config.toml
d_shared_expert = 0
moe_layers = [1, 2, 3, 4, 5, 6, 7]
router_score = "sigmoid"
max_grad_norm = 2.0
warmup_steps = 200
decay_shape = "linear"
train_tokens = 721300000
max_steps = 2752
dataset = "wikipedia_en"
Below are experts of layer 4 (counted from 0) of a mixture-of-experts language model. Rows are named router (the router's row for the expert), up (a neuron's input weights, with its number) and show model dimensions 256-319. Each number is 500 + 50 x the weight over its row's rms, rounded and kept within 0 to 999. Numbers have three digits each.
Before each expert's rows: a language model's description of what the expert responds to. This comes from a sample of Wikipedia text that the model never trained on.

# expert 60
Description: Later pieces of personal surnames and given names in narrative text, such as Ray-lan, Kip-ner, E-del-man, Gracie.
router:505589527469565513498445485592537536394451515445491535504552510543658477479486518508484556534484615606503547597420445495546568490461461468544445518468546538468505563551502503481495432608490484
up0:570556517488571421480486583492529510479503518487576523522488432432558511490545512577479478475459576493577487483515510425534476548462533448532568483527534552408559513494454535474515509603467584
up1:392515525484507435474450533518496473397483443562543499579468465466468595462496582503597578517488557469450535412460524526440505478532377504427471495515489544524485531600522539531416444550502530
up2:405505553517509486556437518484430487465393521437443511445567574482556506475414516562537569493479528515480471474408424508457540503485358463507529515402474490450476415404534510556506539516427550
up3:583445541543604434479539406496438502523554481488448406503484565530542434468466588484406524498345501458512482329511452465550364477587468486440470423472487496504531402546536533531503446548470485
up4:524503445458490497504479551524491532481553511520581445434505458510556494462514539422488446513540547484438510533417479450505449390496428500508512544531486520496460513443472452504518534555456362
up5:434517383550533521563494643484523547592594513528460514580483517497501553532557486578478426480476466488571411483432438490491552553490493505506471406505522493499391478493486516530520514453466500

# expert 40
Description: Album, single and chart vocabulary such as vocals, Label, Billboard, Released, R&B, drums, in discographies and track listings.
router:429562531456534494580435428512590497425479524415537461519508519503533592533446521493470574535461510544540471465486459520455534551518474628496490561567559518484571494512497457583420458556491517
up5:518521538534537503463522586436445463464515540386466507541485540517478514475442442535433465459567562498466443476601498383447485467476554585543451581573449524592587561476498449386440503529486436
up6:513498561457592380509467464508497554407546538535455512476536533586378454539499548530533513449533491487501510476545525488480557383527363488499500469516427559491535479538476483524516423422442589
up7:476560452539511579534502489459479437428495530396526476548521466527626532572551555484565521555487489506477412490529519449465407541425513487573452480578551487478558466438464429563487410463477458
up8:378413439397536530586523484544488464530492489490477531486562462473538548549462530404531517602526508474462493529482528476476452524535485489517501535443471425510558441528469471579535558493508469
up9:532487519495497535531478467469570469434460505482528584514431474480451521483452552472420541528550438568470592472584533422480652493499475506590460421523513634527511492427505607533514511471462449
up10:431636534535476521497438478426461483499522503541521506523482470447548544490433555485482483548530465436511512550557654558484593528482490478520504478482585470549526402540569455507431470545498524

# expert 57
Description: Word-internal syllables right after a first letter in non-English names, such as var in Alvaredo, hin, hur, ucci, often Asian or Iberian.
router:450552511539586477555583474542544518369420539483454457527584509493587474490515570519497527440483584574583547636511403481502456568429515474614486525472452467518510508500475534497447500594523442
up0:532492422561512492527516503562491458539434486520460504595547390446558586594530431531496413516453535566545409600495446464437494439428552445469489490553469566487548395536568513517518497500561420
up1:539533468486448468526488495409536439463437504489632449495460446534515513435461520464480476365513488481550595525476450601498476570430504562531437509427486466431596443539512550531513514455516529
up2:568494461550482493570525548474499557535369477489471404606432509421439506464458496628504452438515482503570556490457459587531515500455518548511562516601479588628522543516525481436518385478453454
up3:453477441549593515486538444525490504527498550504496550478496432500473494558404503497489582447525409489527482527443474591532391513484554499558420451614563473622550522535522476536298523508436532
up4:440501535491627523491485427474483492525530533478364469424606453486443452455463524547546519469484560534481505500411527500462468515512533581516457498452437508490411490512428557545411546573489453
up5:469464503478499437513421485575533554480470606532565523524515519527459491413461509476513538462508543543443550494399461504491459563554502620482444574512407504419600448522477480406506505583390508

# expert 0
Description: Year digits and number pieces in dates, ranges and parentheses, such as (1938-2017) or 2006, plus sentence-initial "There" as in "There were".
router:499547512492609450603447496550471438438403538468449473465532499550580484559478491488512595572422515574520477592522380472516541532582424461522516579482511466459606559503474448496528449552430463
up5:575546509433524485550478485511529561397452530511499524529482567465628540518452551465507443456591515457492515512536436580427491447569566547422438445543507505566461465540482502505546465535488468
up6:574558450432533451612442448581575447379312567429448465454409545495476634535459538480544498522471445386472502517525495533496551473589464518497508530504462496583525564463511583565489603532532533
up7:551531544520483446561487487476591494459514436433483449487596534545543520389529507500573581500480549483482444545489565518501507473415503442516510473497534548590460553501511511484445488460547519
up8:503538491521513387533510570492453577522521519502466478381495431509479470495502458469431476529507458437514478652434435463493572477449451602530497452587542406482574479449439471514456546483470454
up9:432458471422432451519512568475469364510565489518493561580580547559568465569579461512513523524528545517557491458501499496449534424392469519590536466502468450422453490502452482597477484631585470
up10:553524577527571469497557445399521525559465512485417440465531482429558583480492531461512551486512512513527461554548484434582445507531560514489469580512684509603439493471464468500495497527493450

# expert 11
Description: The preposition in, also In, within, near, into, from, before places and dates, often after died, located, born.
router:471541466448535506518471443551443401525485601506435526484603517499514553483507504587471562524524514534442480540431412543482517509575465511546566569476484481581482427565510469540500546490459511
up0:602482491591500467466458472477463446534510529500493548545571475536468446419523512369472493518479474650591472484551424445504501545459480509448402555490456569370579477479523445528514488484497550
up1:436498492426505521528532479546431444475588535494512503460481560513560502553582427603449481453470570459563416502528533481442421479542423470469476591503476482497400493549470613518467524508503442
up2:527570584481437458601461489441540557515421569459536401479519579604500437556483587506513466452444651451494592527469493465431463473537550465466353474438398474529557538508489549560482508478627440
up3:507444453456503510478497504479582451432489500470518416572500418477502448547496492557476531456528543476433429509412444505462500408424581494484535515484482499505536527529605527427437454454425505
up4:489493453490486479554637412509418575515536527448435462566500522510563541496493539494469460591527571544519554508572566524477514490473469496486514587532468504444556539519444483528512486452480447
up5:465409572572520527524458593481455446515425513548445513483462497420510544587509497490410562513570571548385519512609484500443606480608437517512460440543523602437496524541573496549483488513505490

# expert 7
Description: The word to as infinitive marker or direction after verbs like moved, able, leading, plus reach/towards and line breaks between table rows.
router:496583565524615443548451451439506419425392515553551542537486401533528540504525529566438651527507520517558510528423522445574547465477487433644556500493482596551452451451535473437509479551534433
up0:598534553525569547433501526559513509558445455559476422589582460587534481488555495562511567445494521427522582563500496479497474512486474464561450471567356539449502403482483450596497455494424535
up1:410554562492585446518511527447516543472636539430551502534399468564442500525530506482527481477436537517501417459410511470526451448412447464580556517502562562534482536527483469500511559497543432
up2:520602506516505516429529458443431528533519492494532513498578393428580520529560469549348454539539511611506471550421504424511482511457453620497473512514500531395530483492457382521510550524512507
up3:401528480430602524519492446483423542463517468494589575498511480513429502524475445511579592508488629487488439394524530547520533552568563360463505499419537503501497640485523548506401456422498487
up4:531541545464617431529375418481517483585572446535448425456404551503449542479529449457425501418496494571573469555512525445526524531522536533557510464469433553470520543553478511601437525534535480
up5:526568533535496474593539533572463480522471564466507431534414617413540536480392552539469482482512499483444501457533547492516542541465477526494551480447435538486505496532576464519479466551450437

# expert 13
Description: Later pieces of city, university or club names in sports tables and results, such as Angeles, Chicago, Atlanta, Francisco, Bonaventure.
router:479550532528562507540491479527488490470497547475528514501552484483543573509522556569465560539485635566533452607395501486551531571546534450479552508505496485472519550535476506626478452558439506
up5:463529467487409403370511426393478469435428482569545585469503469453482495454551444412441448459633459481469509476470555488516544490599565542532538521515484485462499616498541478470493483545413535
up6:537524468524536472444424438494485461558468475580455564535626421563540468536609476454464516507456456444462452489586517555455559534532526521534530411492469433572450460525406497552446513446549534
up7:442504514539487523451490418502577418550608498512487453428491500423427522466466512577456445453514585445564569480485453553652541447428421431483592515558483483437506550454488466516466445544518488
up8:479414581447501443469478503509555497472478473517506537509455461557530526514528491494436548514467502485503442527533512482566479382486463500450517459484540496414540479433524528507510493516464567
up9:540530505562517492487574509452542514548545509461485478525465533474494573421415477451377527546432580480450456458494452427470514509407555482464524484534466522457459522480510535470484430481542537
up10:395496574467578513501405487625479409599562540530494454509540454416494532451531501546480512485532552570507535423472456631438528507513536530447572452555497531472475550483574410444490526474517479

# expert 1
Description: Subject pronouns starting a clause in biographies and narratives, such as he, she, they, who, plus closing parentheses ending credits or notes.
router:501621551419508462480550452564551461490457558430536508472500510494567438587449544509447541425458704531492532571472473500588510531480522574511507492431485556488490575445467488509500534529500513
up5:408461511545421479444472524455544459472561512498653495457560570565543524492509508486574527511458476516516477466565469523492423503512462494409439485556502495368526496453348534560497540539416512
up6:576529467484540519569497540481490459452450413441442486543468571510427461427492515438530537504564512492491585464377554440483501560499499496497560512525387552476471427440497496467537501396429371
up7:446506446493452546479514421528529378507505552529467488574448431609505556461539509506495534486494516489526489454509533489503453379499452521517512554501507537526508483397526472409575567575550523
up8:469496470524538425520592573486580482436472468465489430496581565591479475451501495537455527459466535546581534536487462482524499503580548472589552424445577524514437461532445432506456488521483489
up9:486487461504586491504520514611437552455538580430481452518490588560467562495510533489581543456462489495454477523544454567445556432516487525535507502576527409492552464441484506517417561610497459
up10:557522558509598405463495494429474611483523583372500502484453465463433496511427521509503555549481514506393530426585567545573484449588516493485470532549543470487455519500462383535512484471525436

# expert 61
Description: Pipe separators between cells in data tables of sports records, elections or lists, plus semicolons and dagger or asterisk marks.
router:472508567467547436505541474498497465500500538462517392438543440524531535552447558547501551553515462529494494518458464436560590511580526538465531511502458462495551507606484466504491488527445471
up5:457556503451559523536541499564481530477536527446588433490506429487495553502551428513420556490492452380531460469463467505423472521520517503514435477520541583501530481547393541545436497509568495
up6:435517596566549496502449556453452533502517429535483400531471488378524602474544514536556564527535513491504495508510503495553486431470549480475568512439527580510549514500455554587515542491487489
up7:425453578529581483460563507589524485539488511501517425537513436523517512462511510578477508470430505604502509527454445465486534430390502483545530403498492537538476460542467555537452536479520570
up8:486503467486552492497447454459513524474487523529533546471445531477542586534495532496486501455559488558528468500508319579608495545490470422430513507527567533426508520542513441518528484552449543
up9:494483497481518566465592499452541495551514475471491424469535494391514550493486498494557504432442453437532487537505447559565543450482452564511582581497503555519485437442515496526490451416527449
up10:446514524521475511403502533535462491571464483524424517558549518533428514467416538549517397515555457364519434488520555516387594544490462519551540580422605510476444501461569433496463494443529455

# expert 45
Description: Mid-word and final pieces of foreign personal and place names, often vowel endings like o, a, ro, ko, as in Quantico, Yuto, Hiromasa.
router:372492594539623459577469426484482537463394589453572519522572494467462494450365528577521556437512532503508489496514450458514449522547488477449446577530473499517485458588483487469466431530416456
up5:505504602508537452498466496544586506538537540452520486532479473511482576520545555538510405548595494531545515467550473542472556437510484498450523477533471515361436577529480543474418516499493497
up6:421515568336597446552481513535399443416605444500605434552587474657533528511492484484538460547425492501471525437452488474478522502509538482492457500522427404489426484573510574582479486517454616
up7:551545478574508462577424425479525500608447516545490462513529512520476504479403511538532570485451457488485429512549558476515402467429458586536506579545479538572472408470478519601504527421501480
up8:400519428508542606504530424499475451545398479595594481487557508446513445469547531516440443507488487510447543410533520539493517470431496508491420475504436567477361489567486564459498540518511593
up9:502555516530482366533463474589515485566461522503536548536552444481519539408491501553544503446462486451531471476523478450636434476488554546601403522504497472490516507461539499484531514502491541
up10:458290501484507487465495451528581537497479445461585550456471490518492584536569524543517402503506454418589526557455496522522473526465464560439521513419388493474576539474544446494525490575556416

# expert 35
Description: First pieces of split proper names and taxonomic names, often capitalized, such as Mer(vyn), Card(igan), P(uccinia).
router:471571461483499512506500479501517514465501478540493483538595526536535466497441508527511596476502578551544494517454456492512620494458481471558526524433484523578472494504479473588487444592383505
up5:432512467498509477434521582587494577464506519485498503503516484543535417552486568509455493569532481493496606500433519473459489503534521526508508417459497552486542487534561590551452500506559482
up6:456528494502484528450458471465504475549483450474447486473505477497434498552498484594511526468470456458473399472453463475460427479543432460549517478461503508507565525547455492617468468530433603
up7:446492523506565528437516545363527584442470562428503501518481531610521532504522592460523520503499488463478501536545474487434432527452502533482451485459516556546457429499571511502473482431503495
up8:518483506429506556412529423491629458477505467524532558510586577503434401496490512523414567532529540565559501543476494503495438466533495435495463489535517469565539519423520607515511556454598550
up9:487543457507508455513520445534465487547440516443563469549475480441438460479536550498414465461466505424493486506506453546432572537558547416397527505567486586369600488460503503509550507504499511
up10:540563506502475512573513534481448472510472551538504465369506480489557414490460529528510447459603422505496506464455558518498523468475470454437445557600445502481563431608490517543454550433358356

# expert 3
Description: Main and auxiliary verbs after a subject, mostly was, is, were, has, would, plus adverbs such as also, later, never, sometimes.
router:441573504422530385559477476507498422478432542426539426562491515553554494538596529494543543542530572638503532620499401471511503444428387510526529474583441538472463555517512492455490526465489548
up0:481493594523520481431493514564544522511431539503420516551541513479543465430527450547475533521510544411486578479489509446456518473546505543482439376509550524558497531540455490544538516533534471
up1:441557585519441467651491471557540589539446489456527576509513540537448484478586488474516561473391481465517480421549465486498549476492574532505484487478599466466489543473458535501575468502515553
up2:549497486634540431530460415499523482493611509595482536441440527482501475532509466572545397497493439510481406539495499508435519514519436498533608494409505527509517536438568546511534502509507494
up3:545547414487566520462441457554569456584463453531476468536499437586480466550514533528482499523463502532445478425558412485396488541486495454438452416559432505545502416438508571552566583482514497
up4:468397440520406511569537463498556466521490547491413538502481437509607406488417526534451516520575576532596586538506566481530507579527433492521563594530541539489518474509470449564460428465471453
up5:487486517478452457485523479514482501536466482558527529513401524488558525573542464442496519548524476493582501477511430471510482536487521435489526626472509467547493535582521425500474479681456499

# expert 12
Description: Heading markers == and === around titles like History or See also, and line breaks ending table rows before the next |.
router:509556450490549418522454546483517420489555613543491471460515546581541488499480557523451487470599566556458569447503422482618537496536420502527467632475402415382527475523467432452448427579427447
up0:447495488497501531492479478477532501489500542482516512487400490523560494534569571599564572494482590538499456506454457635648454497527542403540541533405554576433459524506392509496430491567468510
up1:355534460566471569482433534504460535555524401502439469490528510513569473520472502428378585519476504488502469477429522464520561473481470424551535468574517385544473516567511521559622450519476466
up2:472576426512526509449551589546490433434555554538471529484427553458505518512531554521558474524573444574514516462588548501467521513452495451472623518538504524489500488602488577508401465551543537
up3:543437484476441536570522451511543472502529425437439568536554504487456431525487463541515577461480511485513503553506489487534449473476456433474488438495466504496413431492456595504505514568509501
up4:459554615528482355472576467551503490503449480449522435571432497517509547446494561502467543577515559539418516471430413517485526501478473538511562470462462525437450491522602521516440489537547487
up5:455474578570444527511449514559464566496572416512431447466594400516525597551535620483499526500414564461501575459488508413552524525532559533557423563517496522437516473480553452474471470553519525